Below are experts of layer 4 (counted from 0) of a mixture-of-experts language model. Rows are named router (the router's row for the expert), up (a neuron's input weights, with its number), down (a neuron's output weights, with its number) and show model dimensions 80-159. Each number is 128 + 24 x the weight over its row's rms, rounded and kept within 0 to 255.
Before each expert's rows: "gets" lists some tokens that make up at least twice as much of what it gets as of all text. This comes from a sample of Wikipedia text that the model never trained on. Tokens count by the router's weight.

# expert 28
gets: " ", "20", "19", "–", "-", " ("
router [118 115 123 166 139 119 156 140 109 129 105 154 103 135 130 140 156 114 165 143 103 154 112 114 121 140  86 111 134 119 187  92 150 135 147 115 141 144 105 140 103 103 110  86 109 142 128 106 125 120 112 146 148 129 125 110 119 138 122 133 123 146 144 139 116 132 177 139 155 103 132 146 155 148 126 135  90 138 164 154]
up0 [116 145 142 102 152 132 100  94 112 167 126  84 134 149 114 135 115  85 121 128 116 117 109 151 115 107 150 142  86 107  78  98 118 151 146 148 126 125 115 135 147 159 142 122  77 117 113 139 140 118 137 127 111 146  87 160 182 131  95 135 142 129 108 132 126 117 151 156 116 132 172 149 164 131 129 142 146 160 125 163]
down0 [111 126  72 138 107 111 144 159 156 142 113 128  93 153 131 141  85 189 180 168 112  98 129 126  94 149 129 153 137  79 176 151 114 133 109  95 125 111 125 105 109  99 133 122 124 113 141 120 129 140 102 161 160 130  96 124  79 113 142 105 132 125 166 164 151  89  88 135 144 104  75 110 150 118 141 113 146 123 168 117]

# expert 21
gets: " that", "\"", " to", " not", "an", "ad"
router [ 83 117 130 128 113 116 133 102 160 118 113 138 107 129 118 135 176 126 176 145 114  64 135 122 112 119 112 115  94  83 162 110 153 143 160  83  65 117 108 179  73 120  88 126  80 129 113 118 127  97 150 156 111 102 122 117 136 152 149 148 161 108 111 132 116 119 152 110 121  61 131 160 124 154 135 129 114 152 138 115]
up0 [114 163 155 164 109 111 106  89 128 139  91 137  85 139 154 145  99 138 152 119 115 105 158 159 146 157 109 134 117 101 129 157 151 128 180 147 130  66 159  84 148 121 148  61 154 163  88 146 140 145 113 156 107  79 139  92  93 181 137 102  96 147 164 123 117  85 136 113 123 118 112  96 105 121 108 141 128 135 119 114]
down0 [137 102 114 122 139 131 143 114 112 118 134 129 165 115 113 144 155 128  83 122 133 191 123 114 159  90 116 101 149 117 103  89 126 165 118  84 131 163 123 118 121 134  98 180 118 108 145 125 128 141 154 112 153 111 128 156 152  50 131 147 157  82 141 139 164 151 125 127 125 100 137 147 127 171 116 111 152 136  76 103]

# expert 6
gets: "-", ":", " United", " at", " him", " American"
router [122 108  96 178 148 172 154 111 139 112 100 113  86 114 111 165 175 108 167 122 102  91 109 136 122 118 119  97 106 109 158 165 150 123 157 102 115 167  93 139 100 126 131 140 101 109 141  99 135 105  63 172 165 109 121 114 124 134 161 122 142 137 166 112 140  96 168 151 132 140 141 112 108 126 122 121  86 127 139 158]
up0 [153 131 117 110  88 120 121 151 119 120 105 170 172 144  80 126 117 107 151 116 129 133 114 184 104 155 110 111 132 181 146 143 103 109 134  97 131 145 126 166 116 101 172 125 119 147 116 117 152  79  96 114 141 155 114 176 100 129 135 116  97 142 141 147  83 137 119 158 138  94 110  78 142 116 135 123  89 120 115 133]
down0 [ 91 123 130 142 189 104 118 157 152 124 166  86  90  70 125 141 121 142 120 140 114  97 128  40 172 106 124 135 144  87 115 123 137 124 138 119 123 141 101 118  92 143  74 126 121 167 146 118 116 146 139 158 119 102 167 111 138 132 140 166 159  93 120 137 109 105 141  90 135 177 169 142 149 122 108 162 149 143 159 111]

# expert 8
gets: " ", "2", "3", "4", " \"", "5"
router [118  66 103 179 113 136 144 100 163  80 153 165  94 109  96 149 149 123 178 175 149 128 104 107 105 129  91 107 131 123 169 103 114 156 150 134 100 179 124 153 136 147 114  94 104  97  96 170 182 134  86 141 151  84 167 115 119 140 133 123 127  77 134 122 115 102 159 157 130 123 160 137 145 161 118 132  94 134 155 129]
up0 [139 142 146 168 127 143 138 110 124 112 128 129 163 132 120 140 149 150 136 136 151 145  69 150 111 103 121 127 129 105 125  99 137 140 166 108 132 158 127 121 175 151 148 110 128  93 146 119 135 146 105 118 126 112 114 123 135 118 156 141 101 136 166 127 117 127 139 133 131 138 108 112 118 159 117 131 135 116 127  90]
down0 [106 156 137 119 133 112 105 154 153 142 119 153 104  98 143 153 142  98  88  96 107 118 134  87 154 106 134 129 112 114 117 127  93  95 103 141 151  78 156 140 151 124 113 140 167 134 122 153 151 162 129 131 103 145 165 118 136  88  75 166 130 179 111 162 135 142 152 110 146 115  95 132 135  87 121 115 112 128 104 106]

# expert 10
gets: " |", "|", ".", " and", " (", " but"
router [ 84  81  97 161 120 135 156  55 149 123 118 141 104 153  96 143 161 135 156 176 111  96  87 113 111 132 108 102 131 106 157 137 165 133 173 113 126 141  88  94 129  98 138 101 123 106 104 105 122  96  95 150 139 116 128  97 129 165 122 143 111 117 142 107 139 110 124 140 132 120 117 166 144 171 121 119 130 178 116 139]
up0 [140 137 124 104 139  87  77  81 112  88 116 118 104 129 120 127 145 155 126 115 145 101 153 152 103 134 145 115 145 145  88  70 115 150 156 111 121  86 173 173 109 165 128 120 138 150 143 144 110 147 107 128 124 152 143 121 120 154 147 168  88 104 157  95 120 128 130 121 116 174 131 119 115 114 151 142 137 148 136 138]
down0 [126  93 135 121  59 163 126 123 155 123 138 156 155 127 122 134  94 129 172 123 173 116 117 118 101  98 143 152  89 115  95 145 152 125 136  77  91 147  99 116 117 109 124 134 109 106 139 114 138 112 104 123 154 142 120 143 114 178  91 113 130 168 124 144 141 140 132 134 113 125 141 117 121 142 128 121 153  94 116 112]

# expert 24
gets: "\n", ")\n", "th", "=", ";\n", " L"
router [125 129 142 138 126 125 105  89 185 120 130 140 136 154 118 130 118  86 139 182 130  85 117 122 126  68  89  97 127 130 138 118 156 173 133 132  99 109 127 106  86 146  92 146 115  87  91 119 121 118 127 164 125 121 134 137 141 161 128 101 175  80 153 149 144 137 147 147 153  66 191 121 160 136 150  96 112 218 117 156]
up0 [122 146 116 131 117 123 141 144 140 127 122 143 135 107 102 114 104 120 159 141 135 162 157 153 136 112 127 171 123 160  97 149 118 152 101 138  95 167 132 133 138 122 141 142 121 151 115 169 115  97 144 144 146 149  97 125 137  85 142 143 130 166 149 151  89 132 140 177 147 105 139  87 131 167 105  95 142 178 143 122]
down0 [139 143  98  78 111 151 117 109 136 169 174  92 108 113 151 109 167 181  86 133 115  80 103 132 131  88 156 115 162 119 150  87 167 111 151 119 140  97 138 108 147 111 105 122 105 124 146 100 105 131 119 128 156 152 166 127 147 131 141 103 145 135 138 142 148 114  87 121 123 143 132 165 116  72 130 165 113  97  90 122]

# expert 7
gets: " ", "-", " a", " an", " P", "ed"
router [131  86 115 171 138 120 125  99 149 119 117 166 105  99 130 150 147  84 146 125  95 113 102  95 128 110  90 104 106  88 179 120 124 132 160  83 101 127 118  81 117 129 129  90 120 115 121 107 165 111 119 170 119 125 144 117 111 131 135 153 115 115 108 145 109  77 155 141 123 111 137 166 114 152 132 139  98 165 144 138]
up0 [152 136 155 146 130 134 154  95 147  90 130 122 112 120 130  98 146 113 121 101  94  80 147  95 120 159 118 108 130 138 174  95 157 130 146 115 104 146 133 154 122 121  42 134 104 157  93 147 114  86  94 127 131  99 161 131 109 124 119 150 105 132 117  99 122 142 187 138 130 123 141 113 170 128 144 124 118  99 136 127]
down0 [143 125  83 125 166 119 134 104 143 115 195 166  97 151 152 138 139 113 113 114 114 119 113  95  98 151  95 104 112 123 169 111 144 152 159 148  92 154  84 114 104 110  98  78 102 149 100  89 139 142 121 162 145 109 122  96 107 147 105 164 126 113 107 129 108 103 158 129 120 127 101 138  82 127 147 150 114 151 127 121]

# expert 29
gets: " |", ";", ",", " with", "|", " by"
router [ 81 100 123 159 103 141 124 109 147 116 109 143  81 123  96 138 154  53 128 150 121  94 107 111  93 102 120  95 100 143 158 110 104 155 138 118  92 140  81 115 131 100  87 125 157 138  97 127 133 118 132 170 144 135 134 113 102 144 159 169 140 118 136 155  95 116 169 135 127  71 154 178 150 140 142 122  91 139 155 150]
up0 [150 109 138 127 154 105 121 113 115  99 140 149 149 118 136 128 127 125 117 100 143  82 124 125  95 106 120 106 151 128 125 171  87 120 100 151 156 100 123 151  61 144 103 127 103 155 169 165 140 103 158 163 137 130 130  89 144  97 113 115 101 152 132 171 140 110 153 126 127 173 142 110  85 111 128 128 137 116 150 134]
down0 [134 166  91  86 180 130 113 115 134 123  97 115  95 134  74 145  81 132 126 116 170 157 128 156 171  91 112 124 147 156 103 143 138 109 140 105 140 158 159 117 140 136 172 163 138 122  87 128 134  99 116  97 137 108 150 124 126 116 123 106 103 111 173 130 141  93 113 118 133 137 144 141 149 114 156 179  98 137  97 126]

# expert 20
gets: " |\n", " in", "\n", " K", "0", " In"
router [139  80  76 157 167 158 141 115 155 107 102 107  95 134 133 149 134 116 123 128 103 118 135 115 109 127 112 141 129  55 160 102 137 141 145 120 117 156  89  97 140 120  98 122 139 134  89 130 130 112 103 202 146 124 132 125 119 115 139 142 122 151 149 139 124 118 141 161 148 162 154 146 149 164 126 109  87 169 180 141]
up0 [ 80 141  85 140 116 108 129 144 117 149 142 130 139 134 156  96  96 131 155 138 132 109 142 141 160 138 122 118 141 117 116 133  95 152 138 129 100 136 111 113 160 159 100 112 128 163  70 123 107 127 138 143 117 116 130 123 127 141 144 134 118 120 107 132 129  82 156 128 103 136 114 138 116 121 127 109 158 144 100 118]
down0 [166 133 112  93 170 141 134 114 128 103 125 149 121 132 136 139 123 138 118 182 144 174 119  99  68 168 116 120 127 116 122 147 161 124 118  97 151 108 115 162 111 169 158 149 134 106 159 100 111 154 157 100 141 124 110 176  97 179 131 149 128 114 128 153 146 141 132 123 116 117 124 105 133 128 130 148  83 144 121  86]

# expert 12
gets: ",", "-", " as", ")", ";", " -"
router [129  93 125 119 129 134 142  84 159 141 125 138 131 141  98 134 165 119 143 141 133  96 124 113  91 128 125 123  86 146 156 105 135 128 142  79  99 132 101 120  96  79  93  95 103 129 129 109 151 111 101 158 152 109 158 127 133 123 126 116 130 113 146  99 108 102 172 128 130 134 132 162 111 148 137 150  91 131 146 149]
up0 [142 129 157 127 127 128 124 142 117  83 129 121 147 152 146 126 135 109 113 137 117  90  88 144  93 139 126 106 121 105 153 168 113 107 106 166 116 104  90 140 106 119 112 163 118 137 130 141 162 162 153 146 189 145 109 159 119 117 111 129 116 133 178 162  98  81 130 124 167 128  82 125 125 121 110 111 109 116 143 139]
down0 [128 117 124 135  74 115  85 131 112 138 129 173  93  85 122 149 161 121 123 131 122 134 123  87 126 101  89 143 103  85 121 143 140 116 128 138 154 165 101  96 135 106 185 100 145 132 142 118 121 114 146  96  87 139 106 121 112 155 151 159 159  94 129  89 157 175 110 134  87  90 182 140  88 149 129 130 140 137 152 110]

# expert 27
gets: "-", " /", " in", "°", "\n", "The"
router [103 128  57 156 120  89 125 131 171  92 115 160 107 111 126 154 122 107 144 144 127  75 116 127 107  81 146 125 126 107 132  72 131 171 144 113  85 137 129 126  96 135 108 147 114 114  69 118 125 128 109 153 123 137 144 117 130 174 145 161 170 117 132 140 124 109 162 161 144 121 124 186 153 159 157 110 133 162 141 141]
up0 [139 153  79 123 114 105 118 113 101 116 106 119  93 108  98 110 131  88 156 159 124 142 156  88 114  97 128 120 141 101 106 108 112 141 168 137 127 126 145 149 115 140 123 205 121 107  84 154 110 147 150 122  88 115 115 141 106 111 114 139 141 105 128  92 137 125 112 152 170  96 148  88 181 152 106  94 116 161 120 188]
down0 [128 142 109 148  85 125 115 155 117 140 112 166 103 150  98 119 103 119  95  99 133 152 125 143 183 170 105 153 139 113 168 128 125 125  74  91 129 141 160 121 126  80 152  99 132 191 104  81 153 121  97 174 179 117 133 134 150 130 111 107 112 122 130 162 134 130 112 103 133  97 115 162 118 145 132 187 156 108 133 108]

# expert 16
gets: " (", " which", " who", " he", " He", " had"
router [ 80  80  97 170 143 147 135 114 136 131 114 142  82 118 112 123 114 111 135 150 106 126  94 101 100 109  91 122 114 120 159 102 112 154 140  99  94 158  98  79 158 158  77 104 126 116 125 109 108 127 124 184 149 124 152 109 111  98 134 163 111 119 144 174  98 116 154 111 122 117 141 128  97 128 134 137  87 141 122 133]
up0 [129 156 125 144 125 156 124 118 153 131 130 116 129 118 148 142  97 133 138 153 126 128 111 136 121 113  99 147 130 137 136 121 109 117 130 125 100 104 144  92 139 100  72  97 111  93 118 170 125 112 131 153 136 124 122 149 166 181 134 124 155 148 151 106 156 120 149 121 126 116 169 146 132 129 152 103 149 146 124 117]
down0 [132 137 144 145 145  98 119 121  75 119 117 145 173 155  96 114 133 152 106 136 110 134 110 154 167 168 132 127 156 145 111 118 113 153 102 124 130 124 125 138  95 121 109 140 141 134 136 111  99 143 113 118 127  97 129 102 116 117  97 178  82 134  89 114  85 122 144 142 126 113  83 113 118 155 137 170 141 110 136 107]

# expert 26
gets: ",", " and", ":", " |\n", "–", "),"
router [139 106  86 152 110 169 142 116 140 115 122 147 102 108 113 112 144  93 167 151 141 136 117 113 119 128  90 111 102 134 148 101 110 153 142 111  95  99 113 106 106 124  94 133 113  80 114 142 145 103 106 137 146 131 152 101 127 134 141 116 128 151 143 118  87 114 167 127 100 127 145 129 184 136 161 129 133 145 175 149]
up0 [161 113 148 130 106 135 138 143 127 138 111  87 125 113  79 134 101 142 149 146 125 116 113 103 113 126 106 126 154 128 157 145 118  71 101 151 140 113 125 119 132 118 122 160  98 127 125 122 129 134  51 126 148 123 157 180  96 116 145 131  99  98 111 117  91  92 153 140 107 131 109  93 106 122 149 124  98 102 155 123]
down0 [133 110 139 127 143 104 133 104 137 109 148 132 158 167 156 114 156 160 123 155 106 120 152 132 130 164 147 135 183 185  82 130 152 145 140  83 114 101 106 156 122 149 114 137 126 159 103 177 107 130 144 114 114 121 102  90 148 118 114 133 116 151 105 156 118 129  88 115 111 156  98 140 113 163 111 143 111 175 137 120]

# expert 22
gets: " a", " was", " is", "19", "\n", " "
router [139  78 133 166 137 130 148  87 146  84 136 146 121 123 113 127 151 127 139 180 127 118 109 102 122 105  99 114 138 113 135  88 137 122 154  96 117 121 105 101 141 137 109 114 121 117 126 115 136  99  82 141 127 127 126  87 124 141 139 134 133 115 138 127 134 122 137 130 134 112 142 144 122 131 126 135  69 140 154 140]
up0 [116  69 120 123 120 152 154 101 145 166 141 116 153 173 104 147 179 133  93 143 152 131 122 154  93 155 124 125 128 141 120 102 134 143 142 123 155 117 121 138 108 152 143 112 167 137 137 139 155 112  71 130 118 173 148  89 138 157 155 128 171 131 118 149 126 120  94 121 145 131  80 127 138 194 153 133 147 131 126 135]
down0 [123 101 131 149 135 114 136 161 117 153 132 131 120  86 133 150 146 133  84 114 106 105 159 101 158 113 105 131 129 126 114 141 140 156 115 151 132 139 130 113 156 110 108 136  77 128 122 137  98 112 130 139 124 123 145 117 127 134 137  89 112 139  95 152 161 187 155 112 188  98 132 186 187  83  97 117 165  57 134 142]

# expert 17
gets: " to", " by", " with", " from", "\"", " in"
router [ 95  94  90 162 119 145 157  91 147  75 102 166  98 103 122 149 147 109 201 138 110  88 120 101 116 108 110 132 122 114 160 120 129 138 144 146 117 130 114 130  99 140 153 122 131 117 114  91 154 149 105 161 189  94 153 113 108  97 118 127 110 110 136 127  91 111 150 149 155  84 139 116 115 122 123 177  94 125 154 138]
up0 [164 165 122 148 149  80 143 131 148  87  64 123 133 105 155 137 117 119 128 150 134 123 150 136 152 117 108 132 134 124 131 131 163 112 122 157 164 101 136 156  95 151 167 171 119 128 128 146 152 130  97 155 107 132  56 125 152 155 130  72 155 136 133 125 119 131  95 132 104 123 111 163 149  95 144 151 114 130 171 134]
down0 [143 122 143  87 126 152 124 171 118 112 180 106 145 138 102 139 152 113 127 151 115 139 104 127 118  98 177 104 153 152 111 129 125 171  90 106 130 147 113 121  91 119 120 103  99 101 110 159 107 132 116 106 151 124 111 116 157 105 108 159 145 108 132 118 150 114 158 142 128 160 127 109 117  94  66 122 152 187 108 106]

# expert 9
gets: "0", "1", "2", " |\n", "4", "3"
router [ 95 113 140 107 112 134 133 147 112 121 134 158 135 134 102 145 151  59 141 145  99 116 119 102 109 100 117 147 131 114 148 116 141 140 151 111  92 134 148 138 119 130  95 111 120 128  84 115 160 131 106 125 111 121 152  96 104 138 138 160 135 120 142 139  98 105 134 154 127 138 157 159 118 180 136 118  84 195 122 110]
up0 [ 98 125 138 166 101 141 151 146 138 123 135 107 151 124 132 130 123 136  90 168 152 136 153 134 111 115 130 164 116 156 110 102 123  73 121 135 105 153 137 132  98  84 107 135 123 148 106 142 131  95 153 115 127 204 116 155 142 169  96 124 165 129 119  80 107 138 134 146 133 129 125 143 127 158 159 127 130 116 136 151]
down0 [141 125 171 129 177  97 123 158 108 109 142 124 104 179 107 125 147  88 136 139  88  96 110 147 108 173  96 103 170 177 119 137 132 150 139 120 151 144 120 136 132 130 131 128 143 142 184 122 121 125 126 173 116  61  72 105  97 133 132  84 162 116 132  88 123 123 133 139 130 126  94 100 160 137  90 122 133 181 131 148]

# expert 1
gets: "20", "19", " |\n", "18", " by", "10"
router [111 128  94 168 135 149 144 117 126 129 104 147 113 105 119 128 138 104 164 161  92  91 112 134 127 112  76 118 102 117 129 102 173 148 136 124 101 105  97 133 132 103 106 109 140 111 115  90 128  86 103 136 157 117 149  97 102 141 120 122 159 142 131 133 122  91 135 116 133 104 161 128 141 144 142 115 134 155 140 133]
up0 [146 124 125 138 108  91 138 136 108 115 125 141 118 133  99 128 126 159 120 141 166 110 131 119 161 107 162 134 142 132  92 142  83 127 148 121 107 102 134 128 116 106  98 150  83 137 137 105 189 144 125 136 130 147 139 110 132 150 146 144 137 105 149 155 151  91 111 147 125 136 117 148 152 123 119  97  97 152 121 202]
down0 [117 114 139 145 113 154 156 121 125 178 135 113  87 120  48 136 115 118 124 112 144 158 131 142 145 143 115  96 114 146 143 107 178 116 139 148 143 100 141 141 139 134 149 143 151 143 154 165 124 126 151 130 121 152 109 151 166 119 110 112 115 140 129 124 135 139 124  98 129 100 149 114 158 141 158 141 152 117 112 108]

# expert 31
gets: "a", ")", "2", "1", "s", "6"
router [ 87 112 126 125 117 162 114 114 192 113 126 111 136 129 139 158 157  64 145 181 129 102  99 122 128 116  83 105  87 104 153  96 167 155 151 116 102 107 124  82  99 126 146 119 126  98 129 117 113  99 135 123 143 105 129  94  72 141 132 117 133 125 126 144 111 129 116 150 133 137 165 145 114 130 106 127 136 138 138 127]
up0 [157 175 111 107 150 136 142 155 153  87 140 160 141 110 153 166 119 149  92 146 130 132 140 133 128 114 122 109 133 132  61 149 126 127 155 149 126  97 130 118 124 164 106  95 116 114 148 129 117 119 144  95  86 145 157 136 124 153 140 118 106 129 116 114 163  98  91 125 131 127 142 147 132 123 164 145 177 134  52 134]
down0 [104 129 104 108 119 139 131 123 140 181 110 110 108 140 110 120 138 132 167 129 133 142 121 138 144 142 134 157 121 128 133 162 139  83 118 106 148 135 112 113 112 183 149 142 100 195 111  99 119  96 111 124 138 149 102 104 124 117 133 195 138  90 154 127 126 203 145 138 106 137 110 154 108 148  84 144 121 132 144 133]

# expert 13
gets: ".", "ers", "n", "e", "-", "en"
router [ 98 142 117 157 144 136 120 129 161 107  67 140 106  97 157 142 129  95 141 110 135  87 124 125 138  92 115 139 106  81 134 108 146 173 187 118 109 150  83 108 143  89 133 127  97 128 107 108 119  95  92 143 145 121 155  80 109 149 149 137 149  99 154 121 130 125 122 160 128 111 139 183 128 147 123 150  92 158 136 162]
up0 [107 138 132 166 129 133 138 128 171 139 141 130  90 145 135 140 132 115 121  92 117 115 107 167 126 134  82  99 144 103 124 117 129 121 141 190 121  93 130 100 133 130 132 119 119 140 138 163 120 101  94 121 131 118 148 108 134 116 145 147 166 121 146 147 140 144 143 131 139 125 135 156  97 110 125 167 135 126  98 188]
down0 [133 119 161 103 117 129 182 134  94 118 129 115 165 166 123 126 150 108 151 156 121 117 124 120 113 121 135 123 163 115 102 118  87 152 108 124 138 128 142  97 158 142 118 123  99  85  80 163 180 162 130 117 143 144  89 153 104 163 120 110 104  94 125  88 118 139  83  87 158 127  97  96 138 149 120  99 134 150 152  89]

# expert 15
gets: " of", " the", ".", " as", " in", " for"
router [115  93 111 125  99 146 142 136 147  79  86 143 109 105 130 158 151 104 131 127 128  83 105  96  99 120 134  69 101 126 139  97 163 108 153  80  94 126 118 152  91  95 110 100 117 111 133 116 163  88  80 158 155 118 137 109 104 123 118 131 168 109 122 133 117  80 108 151 126 122 124 161 120 123 166 134 130 127 130 152]
up0 [133 146 108 108 128 132 135 137 133  71  66 153 121 129 113 157  95 105 149 121 113 120  96 152 136 143 127 122  81 140 122 111 125 118 152 121 111 142 112 133 146 157 130 119 153 147 144 121  99 119 114 148 123 125 119 127  94 111 106 140  98 119 112 126 116 127 133 143 102  70 121  97 131 138 125 152 113 129 114 120]
down0 [108 128 126 140 134 157 139 119 145 175 143 113 171 111 155 102 143 138 120 100 157 161  87 126 166 118 116 117 195 148 117 126 126 154 124 112 118 106 132  70  98 158 128 140 131  94 157 109 171 104  90  85 142 137 133 132 128 141 165 127 140 158 117 118 134 121 144 137 170 160 169 148 156 133  92 135 109 126 154 159]

# expert 23
gets: " in", " to", " of", " at", ".", " for"
router [115  94  92 134 119 149 141  78 154 124  94 149 123 114  87 132 156 108 142 113 129 115 113  96 111 138 111  96 116 127 148 118 146 157 152 128  97 171  99 119 109 104 100 102 118 116 122  96 122 122 142 170 167 122 131  89 117 144 154 138 145 116 167 152 140 129 121 153 135  87 137 162 116 141 155 134 111 141 122 144]
up0 [103  93 128 155 164 131  89  93 132 153 143 145 152 156 127 114 139 152 101 144 136 121 121  92 118 133  97 162 125 101 165 130 115 167 151 149  61 104  84 153 126 125 162 141 103 117 131 143 149 138 134 183 132 146 147 149 142 124 135 150 135 135 134 196 120 118 139 116 131 135 118 131 108 121 144 115  58 167 147 159]
down0 [124 148 109 150 136 131 190  86 142  99 121 121 143 102 144 123 137 129 161 131 122 116 143 125 142 114 147 142 111 113 125 117 141  96 124 157 149 147 122  91 100 146 168 112 103 107 164 138 132 111 107  98 152 120 157 124 147 167 122 137 106 159 111  94 118 131 156 130 137 150  98 119 114  87 151 105 135  62 128 109]

# expert 3
gets: " |", " |\n", "–", " (", "\n", " =\n\n"
router [109 102  82 136 117 152 127 125 140  99  79 122 139  98 106 148 146  93 165 146 147 129 120 102 120 123  94  88 116 108 166 128 111 146 160 112  89 112  97 101  98 125 114 140 107  74 103 130 152 103 110 181 122 108 146 129  98 118 100 107 142 109 150 126 117 104 162 129 153  94 140 156 101 156 119 129 113 130 131 146]
up0 [175 147 115 120 126 132 142 126  67 126 102 122 132 109 104 156 121 159 131  79 135 135 151  94 149 129 104 118 109 116  89 103 173 115 135 137 125 124  74 156 139 124 121 159 122 124  81 153 127 121 143 130 145 131 146  79 102 112 121  89 106 105 135 116 121 138 130  97 160 129 163 159 128 122 143  89 166 134 122 139]
down0 [124 136 134 180 162 107 182 130 154 141 155 142 129  84 118 147 155 170  63 169 120  98 113 124 132 136 121 118 178 155 178 146 104 131 130 131 132 115 138 147 152 143 124 111 129 135 169  66 141 139 142  83 127 169  70 132 117 136 113 133 147 154 164 147 150  81 134 162 153 124  81 107 102 122 138 148 139  79 139 150]

# expert 30
gets: ".\n\n", "\n\n", "al", ")\n\n", " |\n\n", "==\n"
router [ 92 125 127  97 133 128 126 114 145 123 108 150 118 106 120 140 147 100 134 165 112 113 111  97 119  81  88 113 118  86 173 128 120 155 161 127  78 148 108 120 118 128 106 117 141  98 134 114 143 110  99 168 156 112 145  84 108 112 116 129 127  74 176 141  93 113 169 139 159  92 119 131 113 157 130 139  76 151 126 148]
up0 [142 117 120 123 134 127 122 136 119  85 140  92 178 132 119 136  99 104 143 136 139 147  88 128 114 152 112  96 128 105 132 118 144 159 143 136 129 132  79 137 134 125 154 126 126 126 151 103 135  96  98 166 120 112 126 103 135 124 157 123 113 161 127 185  42 159 138 156 140 145  89 110 116 128 138 152 128  92 129 160]
down0 [116 158 139 135  92 116 145  90 117 182 112 195  81 153 153 152 143 157 141  90 151 133 115 100 127 101 103 158 126  93 131  93 124 149 155 134 141 156 130 106 116 129 113 146  60 128  83 152 146 128  96 126 130 154 125 153  95 115 134 146 186  90 137  93 185 128 137 126 108 126 171 132 116  99 113 115 121 100 121 103]

# expert 0
gets: " the", " on", " The", "19", " (", " \""
router [ 86 125 120 144 127 136 143  97 160  97 108 131 106  79 113 121 134 150 151 147 108 130 114 126 116 127 128 127 128 126 146 129 157 124 145 125 125 145 132 103  97 123  94 103 117 128  64 109 136 143 134 137 176 127 149  88 146 158 151 141 169 102 140 108 121 102 179 169 154 106 186 137 150 131 174 128 113 140 151 110]
up0 [114 124 100 123 113 145 107 145 122 106 140  83 143 123 143 111 141 142 137 150  92 164 125 109 138 114 153 100 159 162 159 117 116 141 161  87 121 106 159 129  80 132 101 111 121 143  99 148 135 145 123 128 170 147 112 127 132 139 122 162 142 150 155 136 140  97 122 149 118 144 107  85  68 131 156  89 140 113 156 126]
down0 [137 136 125 165 130 174 141 151 148 163 128 135  86 139 108 134 140 109 105 150 156 110 146 142 138 106 118 146 108  79 140 200  85  86 120 111 117 103 101 133 151 113 133 147 111 104 174 144 105 154 158  99 107  99 125 134 151 142 153 104 112 145 111  94 142 141 150 103 109 164 158 150 134 121 116 164 137 108  97 125]